config.toml
d_model = 256
n_experts = 32
experts_per_token = 2
routed_scale = 1.0
balance_loss = 0.00469
init_std_router = 0.0314
lr_router = 0.000729
vocab_size = 4096
norm_eps = 1e-06
tie_embeddings = false
lr = 0.00215
beta2 = 0.98
steps = 7891
dataset = "wikipedia_en"
Below are experts of layer 10 (counted from 0) of a mixture-of-experts language model. Rows are named router (the router's row for the expert), gate (a neuron's input weights, with its number), up (a neuron's input weights, with its number) and show model dimensions 0-255. Each number is 500 + 50 x the weight over its row's rms, rounded and kept within 0 to 999. Numbers have three digits each.
After each expert's rows: "mostly gets" lists some tokens that are sent to it at least half of the time. This comes from a sample of Wikipedia text that the model never trained on.

# expert 31
router:442542482485453560425458455562550532494464482546507475539543522605494535491512490461527479618525451399494488494484520549617576392489478433528499511462487478569513528542532570507541468446579453493471519441611474495469590474560491490565490494595543485571520451489592538510550552482585516437502530483478445458459532506464578511528475503439426463458529443468441465458586481469443508532553420440499503503421568536467418604450540449481530469614450429565519547566516461457506499511454499543501464452525473460576577576470530532480501471505552600519506606467535452510521483523572383522527485547555497420544514411425408524478459482458505434531508429569545460426452608489376552445471554445604521495478429470506440449488568474569444433518569541415492464507414534484436513471464560
gate0:463562567533473528389571482598536439544537530504423563486489470523535585443598435478464479497573480451620542457480453562516471502461439593536470562461529468493463556459473485525508531575536476522613462475468495559497440527567548507545381546522445406510498520505469579467453470470522452504526519435507461514555489485568435438531495479528451480497499488707490516537402602550429523503537526453503445444454440492582506492484444559525445454485534539495502457478393433596483488504497490519429494440487393494554506537475543483449487523433586550561548542480499552488460489569459423506568483530461441549538420499546545456514468567492500359456443479569438449416450558499503572468526491547520464567565465593443524453483554499572480520579495472450551535556490512463526393456511567
up0:394532460449486508501604433471471552480472467500473479484496485526520475523413500512531631470485533500474510541477614505483567557452538591480520545539400532513490498526428547477533504453591470501504461509543473497540444577443546481428513447478492508468509520441570482512400496551462580553589450488565543495503517521513491515466473513516579531447431507505513545520450504471507426514505494426516506519436534558533528417577489546401444428526524410550429513415452391473425641458428464479412488488474355621537452545470534522538509520450558575533470528437504530498502619456457456498578411531545533489512504461549359455508476498553538471488517524473523557482534443523497535473341572557485482500494478573503522434511549539633436523534469567471467513602509541558595484469536490
mostly gets: " would", " did", " could", " To", " hold", " can"

# expert 16
router:548420447567506470517437473549466477527535522472489530542536485422476426536425530424518522486587477512468467479524462473548531584441539457461575505493532582546557518496448492501544370548557507542495460421576600465555459497398503496434490496536576510482548461472527491507480428595551462511602472440530531479577423478448570560482441513443506398534406498470532491439548432442526426540409571479525508469469539457425538468536540440499502526505519523438458556518563519392412473450573510483511527511458542417487460474481529422515513467495579467452451556553473610421451551545549517508420454572472500454470487442586457425568482485481480522541513558535539526498530455594517571525555431515446455485410615496489521543641577562471511447494507456367453557437553509551546548555451523
gate0:512483519466476583482489473510519535476557465556476547465515483470569508473547500465485536413428478577540463530470465519399489565561496501500516434605526463431562411443456487574577459461441502548539548570539508542497548533416574523436469563446506515383483589504478511504458492652497527502514525503460471512485513544285508486510466523538497496454525538519514426417468475473535575498565473542476522510579544591622445462439522536469580453488495491535439559547570544444516480474506496453545534542518544504519460526453498510534474498467549571476474520590444512622508475478507547485501433429417423478536408482396538591390492465472417585442573547580559523433565512584479473488423484446500444570484502445471501419428442423599544470492461513529444504479579538514498477519468507
up0:469523582506509492524464525497460515414471533503546512423482511500519436585480479594551527499529514548432600512601483511478504417513556469590388553519573597516435532521527523521501565575468535492573497499470582564530526466452465481466474412542409558466534544536515510509523521526574460453446416479573502613447466498608494531502470526509499450499509565491505519503493531541437405458428468464371496471552557446439400511508456545546509570407509547467501471485442432492491453427516389509494473466454471547573535605542571463488505536493448419497506413564489604468602501369536562509449502570497628484537525474524522491483558461411515505589435456432516511466539456495498519469453450525467469555489575467404536530574519568465464476502535531513499407505484462572429615450547475
mostly gets: "present", "abit", " oper", " form", " Represent", "%;"

# expert 27
router:422428584510468488613480555415408466451529394530518502375477519436535390562529460466535534497407457507470538503527395600461484500453457481458416585513460552468434464496393538540483476443468493476536478418483599422519485551541543427547490496476429435519531545482574480548558567411560529422513469463420507507461485487477492492559427486435489427450540530549466503504505524408514463419467570498472566485542490536566470420521517483413507533578438466416501496447463473563460451468483506441458488452564499493486476469469406382451501442548456526549476468415481436480568553441501512367467569433577578487450494556575523536501544524478433553567494448560561521532418534529473467483454476542502438461568511472560471562519459494596461500521465499539500569501470547490533444568443444
gate0:416523522482523530490467568445522487505455502455532524469510516489549489512536510442459401525422508445583554554433530492514505635524507536490431516524449501559466505541531501601474590536483463466620464571550542537490481568478569477576594527528466519557469540506479590538444533481484502396382521612423501594519537505494522570527482476555461529433460479489524415478563429496491549526605512512490428536514552478501512526537431468508504519423466544494452491498517423532549471583491460379494433548501413579464516496480534451413431482498483557470465538454497349579492583439440529392513525580511509456444509504468500430530454502444544526502510485466489470504589516473543535479491356522468449505462667563493445494515458512437420569467464523508556490538389580552526443431469512
up0:496490496562496549429465420487509499460540457508503531623478454550554524434452460584537503569568501530433438455515512577468467485552506491575565483527509498485567480481496439536493472527479537526500467408592542518541535421550487581522430530490505498508446431572587488465515471557509534579564489390543545441514356473470457462444502455550561452565511572478541555533554558442463480394392448479513501471637500482534491408529509496551509533429494482458595428542451573486474525356456503593478457570470496410517466536518539574507542583406493499557553394558513574465522459499474526491466461404543519519516482508511453455494502502522608461514523457477541495467457440506489439478476500469535528439537466547495581403484504571548450419532468479342482620493559506515546502542456563
mostly gets: " John", " James", " King", " William", " Jack", " Frank"

# expert 23
router:519499469423490409513459398505612448547495456524491462521427418503520464609439412460461534532458541483473516453480551487549555451480515467514405569438611487423487463571506464540597466466456543468562542560453426540461538543504380449504497509532539529488522470454559516587519469414574540459486489590531505609491472560507578512454552543502436481577537518535451537511475587468566504474582527407523462469606572427500432546564468476518480579451566591530474576536488537575502537532455549437530574498491527549510506570467467492486479522474500419548505464427511561520462511560489548540517586443559433545529470500477567508574489566370495462482444417526527482485572490491425479413503537558540462562515504497586406526476495527568540582456546494470467491504470495650520481555572469
gate0:425536546521413528594508533514505427467484505478545475372397392586538452528503452513508489450514532489496574519517520516418482446652434518531429474545534511500452455541509395485567487507514574452433497548457564485542527466437585503452403523567468488532550488452540451561488470553411532499466508482473537478518447424440502610476430583539389459531495501524450428429552435511520456424498561480468559556507564507508472477550489520510508447558489450477559539576421533484513504504529407470537507549498538534461550537534506448440477547555532564529456499457449515501446549416442477514587472518432562504528544455455516486586519504464449441434423605568483507515600446498451429558469603541546475557557454462571540522479513457610550417528483464561485482368500464468474438597480461
up0:460486431509568487397489456514518552520520470456521597603554523460538478482470529452485479522484465576486470451504487487459494518388560569496474460442552549451567526473510547489464424553588460540557557506557564499498434496508412516566510470427456514455497584502491602516483523511491458443555490438559499514471504615505480470467584465487551484458528472528582494561471545476548492605490430503535549483477435567575534528515534506535483600526490566619448408436498488544546552543479523499423476453506475464524355470437424533486535539426434459514532482543541460532550551501519481509478476442514449522418438522460437507359538441615552535485501496470490405440408529481591576461528468409473578567359578452475441472385480533440469494528539487498565537531622473552543521505499460
mostly gets: " been", " became", " being", " per", " was", " become"

# expert 5
router:566425487467457524463491551588510565525420461576519476524550522436421556486419502494516543573525534442534476493550502539497473559554521566455409505516494570493466567523622545548456497590521492544563541449465506524470543606513500573568493508499468571508457576427456523512468440611538577484503499507504522430438494559485510477401524452515597560440603570521382456512512452480503468501540527508417478536524550565467528446486471536539490545453605505519502462442538508569453554516420500486427450532474441469452526531391542454520526543396529490460524460537525471442451500436601468542480458424448490395476528494482509475475649535596483522423473458473511526412486514509453426542413481451583481529434521477524477500441490412565504565444524438506393504435429426389531445474505446
gate0:467541551494493507478515518490458505499516538489470503528404556464469528503522537553611490407518437451624487496496651425499555467503530476527443426602511492476528508526511492456512546530609366445398497487568454482500407503447543545506492497494479542422521476437586482530590512426525473487574626572462514483555460452434452528479458498603515469447495528602610559417450502507473459437468467487472429409428527543518517440430596476531478512498470470358524455448471457516450480541556492437498479462474485498488464552432520438508533548446513478542447543525550541592536543533571546479586529471469476554483574492619388512480481482517468505516580536382495512508617437555466499494532518571495420529476508483558482515508439538535562528506442496545439412486602498546490441501531530
up0:442496579549490365549573460477576437488538544532428498494550427488570454569503446506427561487507544511501521482489465605554443566400482561446427568418572533381476424563453481488460459446558449511598533571510456538532505458565520502452576532572353560472553535465400560548466466522514480594410477555533501460510466438450531555432510503470481546580600527529525469521520460477481443472484527464492569480522493538394527496525493535530440473523472501456515466452536497502564555533534517561584516407500484440537441515514519555513448473451428441508495485445529555470484450356546479476467388525523559513507346453454538502371480407484590433515497561521565542579524540527513491513509542537506449530586457489502516457486538444509429566508497569523509513553492524482506553501534524
mostly gets: " re", " X", " I", " Z", " j", " e"

# expert 14
router:560573503475553362504615480524476526459537571403494516462485559457510538470545431454505568516546506568463482456481530535464492481529605473439533472469600490498568445490418546464456569533448566590552410638494546553513449513444525583498534546499488467567502446529546494401569482546558497473428566528494502485430510545500398525474427533533395459439470495516519516484484509453544467585424558430507528449417555577561561494469488549530426484531454526511541544580488539512458442534441585442437530551475529533432493538480518366500436596526514486523412419509560463532457529572519574524541449522583446533491565421473522461554581568533498558486422492479528466467526427526512511539573499513499537456488413570450396432527501500447457564539582464520459506460491487473472391478507463
gate0:447509522478464605500607509532461485543567486430488462519515506457508514560458513547502466492478526460583513525492511440472604551475500500512522558531582477473440511492472518473529525549509397488533578530485465522466555405469504574502434385533566536473535473526450512507556650514529467604598429474434597470477535584555499572521476506418489503473555461516453527588458544499366538466521439602512401526566447464441462447550501494471439524577573547488428495535513368499479507537448454430520458430443441409489521401566508442458509505493486511504487557479452539545476505514572498574592523520465530448531421479485510534415494525443587523488487567479428444483483522438503487402474455465571547433576423395456488470500537577542394501497538533547586625469545493500482484477479534
up0:476535509483576534511571500482525526528484546506520456416480509365498469512543500441472505518499455501421508550470494471489466502564498423496489402551494528465573588519448517531542454579416474480461560422493406408434500521497460447526510549495530478522531471487554453557544488445505484502445581609505505476471572531542553496458546455504492515575493509500492530497444587612465442573486500481469468450525468381444544537489456512537422503513563414448574523475562467538446409431503530547428420555515521462445522610537479483546502505554615469452490439533522587473541508538543503558382503467447567517578433526444489564383578534493508466477471412626578526497471501443412450405459478474542494505628415372424565532501559507516560576436474479533505515503424583545540529532497512
mostly gets: "),", "\",", " trad", " reg", " Reg", ",\""

# expert 7
router:543549599581568452509466522585539446577470520579550499387586538577504405523487508463496489534496484456458503484446463514493521551450500534442543478582501433548551580490535476442552463472527457509554483461557532575609530460534457479547487449503486482526466541523540530560475453443621554425502479608579542526543536437593546557456557591499469554612571533522489552570547528561484471403434556554504579596432446478435456514503550496534463555489525522468482446547552447567560475549577413462515443504563533466545551482492525499539427522453462464544481490557553528477599590493526478510492502529584433459505546503422565520513409442563520533557520513490490535485567502447441549570574556507539547549471426573426502523552589526466439502416511450426523474532451462593409561468509456
gate0:544492641534500482445581463467491465534503511417490516465450415491508550531595607553509508470464492459534464457471429451439521439414506538610489562515441480555537444594457434506506548551588577407539492568518564443479467383482495509418455533562491435458497530505510492536539433509452549494438449425460384497463413488453515449513484446474512538445451487524502541511553412499520454468541432455527581540505542519531527484528525588509563358523513575533525462546566521573421522399388455527555460468488467452600524452495454430494494522495446528583432493519549449529448572471497508480419564514488508430495492557526505445468431452464445435464566511545475445506568474497505538563458401544475540491542458523507516499528406548616387553527484452451520465503519439485466378520485542
up0:503575444526499524515450500545489487515463532628463482480464534486527476448494389443498479519544505596493491508581531503519494580509493433364475434505501447444484501368499556472494448507455426615462489513562494527558548644544511515522626550484471602597503469524526504459515567499539459562569531569542572544468491455484521551455468595547474488561566530519505493452433606406515521559445561563506471471484468507512510517434495448444394626471466430424443480459473479485558497494525592471471535504446586566457521554547463505491462505532501462423495426528502588492515445444512562430585403482429473559504453461420510596469565500534535523534479481484529576477521539522516474363450556444522443499472565459435489493388491534436606457488518502541486493472508458489463584502467521
mostly gets: " between", " against", " with", " bro", " cr", " Ber"

# expert 20
router:583475517555463529561517415449476452419535546442470529476529492478485423532447443583509537427480523518511509508417566526541488490498522478569528420502538554450439493552608428435532470514532601444602524475531532473589553460505523562581466524494395464453515451453396566460419600528415514577498415541491441536476505490557581541469459519527544414526552560429528524448488585465472497447556444408553453461528546528540471442560510476587497448487504560524480535492460474435567452521469450463480512516569528377563452431457527552495380487557517531537482522481445499523406473454511464459432595568480538548493480488560450509468452581483477496556585536463526498463529536455481404565408511457502594470421517450464463472551447456482491476517614501459615578524453549429434509449485520
gate0:449574574452518531443526538587472383536610498469435550455445547507589508532486445500427532411506446481565429529504437417512430512426565491502449533516557569567436533507518592473518466503510444489482595522477498496523512519537524465512470528517495560433538446457435663522443577376505458478530534528425538509556420416440484478520509546426565457520448493500573487427507469535367434495517583475493531552483504474483448523517512432457446412484415498488485506478600479499608452507515458446462524519463509454474492518442489476472484458393468515540455523459523428553503464482458522468560521490476457574511587619587534477554475492511457662607572492523525523450546466553499510504475419491534552574508456414410499486539506510490500543451499426526520551538560558531564444533464426
up0:527473475458514510531427421504484653438501496438497443533468542536429529515481577533395429527419421417524533480494460518537478585582489466571517364553540522606549491543541427487548483388429489480514423506468502477407493463467450525578462447523524553470486494520443450481564482560418533454469568485572496437475493608418537427482476536545503492512451452536495491483520530584508508515431452566538435567596547447523469440488609511557558508480578476502545571511487480514397518465558568483487463543506440476593578486471514492583494529601498491554521488567552517455449476474613508560526508455465502450522542509491447463496567453471470500499470486542575370487544388559450542537435499432456502458481504516559561430611484530472458442490540482477473488475535549563400547431554489
mostly gets: " American", " British", " Indian", " States", " state", " public"

# expert 18
router:500441496554475480420495584450499524433511545503575482507422419467518481491499494443506476455506552570467478460543419580412559526476495371572485512534536510434465484492604526458488450519456519528465507541500491459420399502468583448598527481420529543521538524532490604544556517502482439393465530412571480511575443576500517413448445419491507472505503455414548457400488426582498536497544514493396465411485432441471411533404540437484566509558466500521497569452457518579435565509521476549539495480460465480431487478458519527481564592542402497568446467540563550488525453533463559527419515511554445540517444566495477535557528543529445580520545593442496459457417533507542482503581448441588577442495466465451452401470500524462591439456488436533429523588452510502575468534547515
gate0:484505406544546512437452629538495492566455513450523512452497440503508528453543511445507472661442480436485498494440546575541526431466583473499514454576542502504523608531479504485489499551575440538416462481586427418516539645491482396523570446654551493626527494553522551520497542492565536499486502403490469575463555450532504493534535467541477474533416451515462610492467542476463465524509434479507479365480528477456410494430505416464507431464529563492477540521434472456472594454480526520514564457541510532525519463520475465466505449461456488528505569545457466390482479508576391478555477578576472506508448428551492445500471507524467612487509492436481413523456462494459492491480466419497627500488549510489426444422570565499564493431574429516575525477503536468530478520479503
up0:424479582486526575516508559445518558438553430570514447455488516520516544468512512509521445394504518502555420431500456512530523420483512521415528505468456476536432432494556526585526524465465551528465416530502437503484465421437501481497357563551504486468376565564460481451530425506390496501673471547462523493514533563520513469567466480483605525451445581454523520561482448630524526524487551491511504596561515439474472489562498502592519440547425450503512496364479500500524440558511554486490449594517555431458505466546480556528363520531558549516578445536516433591510533465512494471473541490509342489527514505535485514482487574518442499508488553535526471476589471424508469493493571473506472484438468513525525519577471435519517469503411656421483530446531508437466498468576492
mostly gets: " Swed", "inc", " Columb", " Argent", " Franc", " Ros"

# expert 1
router:542462576439492619426495620539458434448558528581471459442545519496475524506512461532572469542527503546521565586455532526577488514429576537520526569507533474456512486486483489487430536495517494415507444518518568529594466478496535555496466467499562527478522526477492487557585428526490491495586519520474513508457434506512441443598557495505608520543562525492456485535436497429529557476475437472493439500481460423511486535453415519431539527571425566529447562507485575561424615424445408489561539419422540466484509532528539406421558414505442526590512465536466526400493501425511546530448584438506562476538551452466533603463533513569496441557555536549422440476533551435441505424458421458504552488541552571401615513391421488453454502475441501523554522594532450473495478454471449
gate0:529508529492382527556556477507508489491540499553529514511465495527507616479564493419529476529455530568518507445492596629576521448471431475433491411522481423543525484553455493490485485491501513463438471436616539555472536482482623547505461554545477530530541571506511558495552488500508432523464524489478508495518441506513543598471470423567531459513426518535522534347425461411513432579520460406459474479514534558474473509541494515383593503472495472462569490552395568454566512461537494485454431514451462505583520447479592495513521511494380498489563487431463466409564586437504445470467525491498490425613608519511554506453533496472438465595524541557517433516456599505461539497448600583563461492483477521512534491651476511386555579538472485463533440481431547521496478468473484
up0:515489366495473572541424487469462478470562432485443548515492578615482459473474494490526551441437466497587507475556525465544551524519479431546427492597477386580543537532509509466478476598459530487470446509550491479556542452521509526401458545458535503413515389476498503466538497552525476498488417424527532453576509430490573576489528424599405511488494538573557623451454444518504486518404432469541501427487536483424447449531569453485543464399580590493526507510479611502547460498503396472478507642556407528470427521456519527517548458526558496524514437387531585427516537584428476556484499527394555433526468551499546515489484426493529484534565517484495411508486542463521552476530461508609500513438533536551443457465524527475523474458533453496387463447479492504502551441454526
mostly gets: " there", " Bro", " them", " There", " cont", " contin"

# expert 0
router:524516515480547518404530422531596519480448473417542399538531548470487406525587509522473503483472517514493544507422506546555440464529471509567490550460509485576568475475429479449510472501441412568524576441366494580415438517528450531570498478558571457425446541501520500449460595531581495491460433485558481510476528453451492505560487440552441553544495492516549636510488587512523541567448489507399456588538512560516488453540465472569489500508530588493509403473423511479519450447512431481517428477478492508532393553445531459406483504549551425450484566540541560523452571449508566492467426566412436478425576581526581556433449590471539584493547497483540517432441504484466479526582431506527442439523531427506422533570499472443527384535477573451494447508482507418453489538550565
gate0:485447434538506514484556521508525457507516528471503521485509511512455542501536537504476425513441495415617522393434509515427527635539586586452537504573585447578540424571485541470483540388406539493557556470498460454458598467450471488477437412543489534499508484546492452545496489480480525440531434561455504522420523497439526473456496501589365520488473440468479409569480473449546503483469467501533474510486523530546454483419500527549394399479534505497551407465466549475458486472486443548536539481478492497531448612431507484497574494541594584572448551544569494455514472446595502456545567443491411509516441508536519447490510565559469434639495471480462518545579432564460456520523499557624444532514473518472469430462570524528565626376478515426556526529462455500492537536572476
up0:568496573505427520575428492426496528496450470536422478482558544468556537516449422445544515414539577557451497538511525453550414397532435448401534498494473444470452564550453552431560579610519415562394505505537437556489456506602504437487543572371532450524466409473511459480588481489514516507574599515518525490564488432486468517573515532456520438475489414463469470421583512502533555502526466548476566485482457480544504574584540540451543581558513479500535659581547433512453480510434469557497472492500508473471434407565520523527429407478469425541493557472502513516472522465542450504491470535471477518473599468419470491550537469483440483457535552526475536526374503443489485478451542546431596455525457505543531541490549465414525432590490489547448553454467460551434543456446436
mostly gets: " ==", "\".", " ===", ").", "|---|---|---|---|", "|---|---|---|"

# expert 17
router:449526512426604440541502445517516529479513409395579554581443468566462495498478505506534487421435503536571402542549495506409414505444477469565518540504535469514523520478482486562588470458550495576501475555520579532493550582531521535550422562391408502466560553554443445425533534481534488477539550469567500513474450504435557483471484510473547506421400344490418621594532600518506507423462603533574508491506461464496477469459513416555541460425491466550439551492521511487601494438494550502487585587500504503485437470427414502514519498587428563481460462435513519511474531523480467490421467445451448534443520479454451581454440440481569469496586497409462513537471491432543498482597491417499529513436550531535448467477485586484441445447452560549490428441491467485549448524458454
gate0:531443468408521545483541530523550511468464474460536573500517478522416513465529477405518492473525577547554526510604424488504527511458561451463503501465553503541540503508556502533507415399479543538550573418462451475485524550450569427539504507539522412438525486458502464474551434526532489427554535447450509563549477543412529495449456489552507555601467447532500447591363542564575590481417459472467489459427505526527605602436464424542598438508402491437584518478559511503578543420558483437465463500502518516523533574461520450552519512475576458519492480550513499483517474463434466500588496566447528480437457493541430555524597551421542492575425488466421544474518404464546470498547516473568522451472633564602471597475534589472450377504545518523493496530546435421482457497458486
up0:435555623518467466525503478444445496494544504443487482493457446500505512520511573493565541571516562525435556483480487496452499484506511493568543532510491523457495432548447504434480458561425531478493455501484503576545597536439565583600461511544474444446457541502494527511455490473521652511552441451432574499487487474547491526502500525479486476498513517382599429495546538597497517459558477412466446635532406499486476601420459443589448451440509423498525512498499480431567582503537517421575456530442394404525505537542553442451535517523407455470550500542419489451494486505533476557409547401425490435475497443584550452430477497459485534550557574446602528407522581490498443525659518470541434481546459518447531479492566463464579551465532484437550563472547490568504497453478536
mostly gets: " par", " ann", " commun", " tax", " relig", " Royal"

# expert 11
router:491474446423547473510500449435504471555533486540466439516521491507473406507508504572511505532456394566537464585512590457461494540562398450574544480509471536507514559460494517455512480477492566427527461421484416542499585536446612440524591518496472455412424448495509500552424462488525499452459502545457530433596539428613482460450470463479518523564438517512487415575403493480599456510526621542521485562409423453461529404577458433537492490510486490511425578523497485440527565546489496520521525538501414554529455546490540544501578496423576443571582526466538486562463514552473499507565556464535407487493593464513469471520525517513554476488607521543538422542429513393473522572491546553520397556608434531479526395456446481522500513448473449483525530416478557422576474431549527
gate0:459461454460477515416484486490559449491487546424475423496534509477603544386520530485526435502518519499518581397596482443544508605555459535526592522527478449494527553486578486471506557466540499519401478533510479514510514480497465526531549374472561479494564438482450487495532528481446447504492444561439574499512531475440491569508442467512442519483488462499510479480613387519458507561533537562570560548560516448396556578518589437475520462507489522544571560451516453510529525527559544471518460472501380532511500495499566605526565353493572386529588506594454658498469516458466471504540502515527442409505502474507521507404455564481537516475416496458434478491526463451498548512573535527552516479465635534525548409558647611506491502530510517449453498506527546510478515486410517
up0:575566543518541608463553507507471568382478456511564494508468537393511476515531511527450516452512413442431528470568482545529428574524448465555474458553544547550515491457535463517468539445487488581532481479444496460469601506587472517517423605517537481483466637526374434541446502466495417584476552453508386544607512400593445583489499560547573498499465574459435470494522519493506469458489459383468487427471508537516555464492427454532462560450416569538476437434501513468465474551526436545521512537500508512403467497430582539516572455510542499538569541475442464519547521487448474435502426546450569568441472522573498520504510475501524540531478511495470565464493451572533564399544445447442461514431553533584507485551476472518485452529583447437471421490625459426527426497554543
mostly gets: " October", " January", " March", " July", " December", " August"

# expert 30
router:491546486460508517495453505472480507476381505453377455531471444528518475465447571546433470583482415394564548523487438527501440521633548490581497566561446353488544591421469478508538477534481486471559454563473494530514586492480387543462551495570414565509497470515524460516525532497370480508565448522484545470586495525512490504546441562522394402447509503441480485546516518474450480463472451539473535470441446507545515453393492491526440509588565510502522549505494550527540526431418476467526476555493536474535483489491518461507505462509492602495420495447438590555437485436409516422510540524475409551519525377454433434467570504504472486435414490506422471509552556494417520438537459475503559496435384470440568504487484455411382553394532549442470481482445470541464517503465510
gate0:461540534497473448476521476381475519493452419572510524501435573527489567450470556495485575576578535538443591467438571538465563453467491526538522497537471488515438518440562453551459513498537563421464437518570594582379492548557504517533443514457469556487459502425431535505364498461465490475575490399436547472514495535498469500537558523563475431521512430466514391510492472500432432492443431524524447595572366522530449522515531491420497536471497490435462522451518479561493457491511493566499484498460511532542525545494453516563534447547474456485577552594520623536547565519509495574393509426449607528462505470521518594497458401475487426560551508541549448466568555438490494520436471489603529488479509479457583546591563521458517545526484608380493513422513592519482487526468576
up0:469556605575471466470564548387498526473481543494494551439384571469541504523492487498504562483521426449458468501514524530415576525437488510523565524581539464567433499469433480539431550448525567398512368507518495502447451484535521554493457563457548562444495560425505446510455543541497461438432557492433518481607436541454503401565465564556406439553575457457544378402488561502486509460482506546477506488560510473450503510472495500487476481465492568441543515459594554546492544484490449498540515486473505538556412500488460469553477527555449435411518606560504514515502509556456456447611483475401538637428536492497479491480464478474532567566662561488528588482537484519544444476546521436485536539453476475519506461485535389525448494437477572528473615423514561465527476492516575
mostly gets: "berg", "ić", "ini", " Williams", "ki", "ski"

# expert 12
router:433431436617407502545552528484473452530452553503565536422551501476450468550444528567451464581507485417534488468537392496496493482454501425530402508489464556473502511479577456530526567509601530507568534574475451527525591507558530523540532445447509499469523487425583536605585430494467464466511557501517522543492561493582401517555530619540545458461500446488454448459512513491518450515475484550540464452579548492562511495446461439513465565460504476548438498543451544381563518437503496565496504548541539491490452539490474434478435630541472472389553522506596550560579540549492515565581437555488467569538457484443567509506568510508507433538515583489401497486499465596568516428460458567619505414562526500501459494546491554566438512478458610548493414471534465464423563482461552
gate0:539515494540566495494559572522535394502571578491493382421543523464498529530544446498446422476541544529591534543482480453352482392475483504604477452536443390522495476616414463533457531503524440423480560577497507509485509477564514536612516564536580415435502404557497491552487520496535568528512548485470527430535473458558450567535503516600488450524518485458575506488471552532521550509456522515519535531516360420483556491599448453494427515508502486445555459516563477364478452526446598518484480485459506559464583499495466500554575456445493446428427589508479500463524453549592518522539461495454428411602492518583553469478461467500500463425503497491463520460548387575516570501492525518496547426442420422521505463499489488448513577423544482509493459450517496527473502571578487
up0:465546479551515562534589426535570530512552547569498463520556417464515536508493513545461497502426490477548516523479376495384473409452469480549548495521496414513611449632538514630465513432493478463451545528438502474501433463495417548651541521550540498411479481503506563588497488455502511488537485453504534435519430526524455515550477587587490505446436478483456429547552448478480471589551522495493555501529484486534599545584405394531401529459503449483558442433567574495392494560524523478523549464464532567435554502494464516600436582527487446516427456475485544509550442536539522483532413493402464440573524531512521501504484536491481566443502509553466473476493451539511587461483529531421538437445434460544420494568560484454529547401523470577503457486482513527557499555607441
mostly gets: " l", " cl", " sh", " United", " ne", " str"

# expert 26
router:499432545543505505459421547455476432513523508552519457487514575558558527471502480549507482588572505557538429523443466451527436490552532593554489498427551519587428451496523547544555530431567563472467524482534494535452392523532388494543553399467458519496463410510502524491427552512468442513499483477458512563496527548413535428501469462459410488497433566466467524553481445452543538399422546489597526551562572553484515580492531529573553400511435450588458543484501475569494573441506580577530469595535581571561473450498404518461526491568439395532386476432446409542533517519497501549498484450460505584454534501492585556468511460579499467519465593483571409477526507553513445471533537571599488450589467485496541540431578514473477580535552567498559573436513446497537538466493463
gate0:468500548513530533505639372479499430442570464510462522520557526426498555527554448476506589480470520433657440517466533560432546534593602537523544517517644430467469514567479469508533594526493436467613559566466444483593589484448463568476469479497516565520492550507481443557498555477513539477533567494467489450503473478479527475544455496468423518560533468452496457447497560496517528408598390517490407443501420460399466526438581483388504480518473474480463478455484447432506507473538543554474508511554382518462561421458485538563523472491522529477466446507572489487515529534544459428514509464426474549573543423575521486495443524471493413456463504559487483487486490580519455402555449480450469503474525400485489531509481519535555618485541545383458462452561527532474557508420557
up0:500475467548502451486493407515586460456528479505488447516403539559384498518524498496401474473393556404582519454435527538499469498587532536567538512508550468454562438479575503566501646387470513565589510491505513461573519521423528504426462509547565513524569436558504572475567493447383507454501611467509490485423539471510501536473523571486368529493514485502493508525480518544603478473578498488445420555519517482461494470475481465455488567445517520524491467460427466450461504464506595448530540420565503478590477417557435499543546536527516566477487472474583479548483546570402514529479489528454430498517610554631550527546472477395458565514479535618564507500521398541516424505514458506492505373477628476478466482503536548528529426556519459435460522513488474469473491470466478
mostly gets: " −", "/", " de", "–", " .", " et"

# expert 21
router:438508559555535475538576480448577560459656561507450483468511531523481556545587409477516566493410500418503574513525490436468422528556453504477456490494499469405573526473418441440560601530554481465483533596477467536506532491507453534479521548472614375468578581549544486546456554485493464546501519523476624491513545478458526496551515436466520505515456543559551415397464585455532561409489507559427499465512466544507510565543515515527463523463511445507553582550527510505540480577596516571437437532580516529501526406577557425532454425569529563517513541506470508501468467548504480520497496586524465537532545576563469564526397392494488601493448490468479453570475495466492487439525460538507529480477643521405513584456487478452485445537452494602535499456499438565465534436488551
gate0:537565543438436546520457596463491495556482496419504551400497407531475589542582541441581593443516508407431458482512521491529494536590527399420512453444559487491497482448514520438483472460482423581512500552457554448513499582515491598453473558588546558561487510436470614520490503448454524509468494449539549570506462424572531529493559532455543566402486510585544528368436559549505481508446495536571537471461464595495589526443530431501496548518460566559432459443494540482590510460498462581472490474468537529453431511433499511415439578436508560420412509519497440556540476586489475566565440470490461488566513502481479558496470487401554516527579505510489512507465459459528603446573538583626494469475562546567526490472527505499498443566481455474485411473515479442496539557510419
up0:507562500504526458475454566494482513514487441521510522474436545545551446539536417599590511533482483596568510570505562497451536457441608468421461551479557472425468470451544499550395495503486429485526512560478527515549512534478493395490540472416498419527449536495466516522460540545522544565539443457433528523445539543433472493522451512526441460589490511457481490513469530443429526468511468552539413483518610442481557428620450528507499542455490482357500480459452560582442515540531542451529537563505474414511534530557511496487528478573388511486527430477453562462547571479485563438589470495505502511475513510528513562451430571522584564372495520427431518511387542481499491460511542454379509657462503474401540461476399471592583490482451526456595538501507442528510599516543549
mostly gets: "The", " this", " the", " that", " The", " This"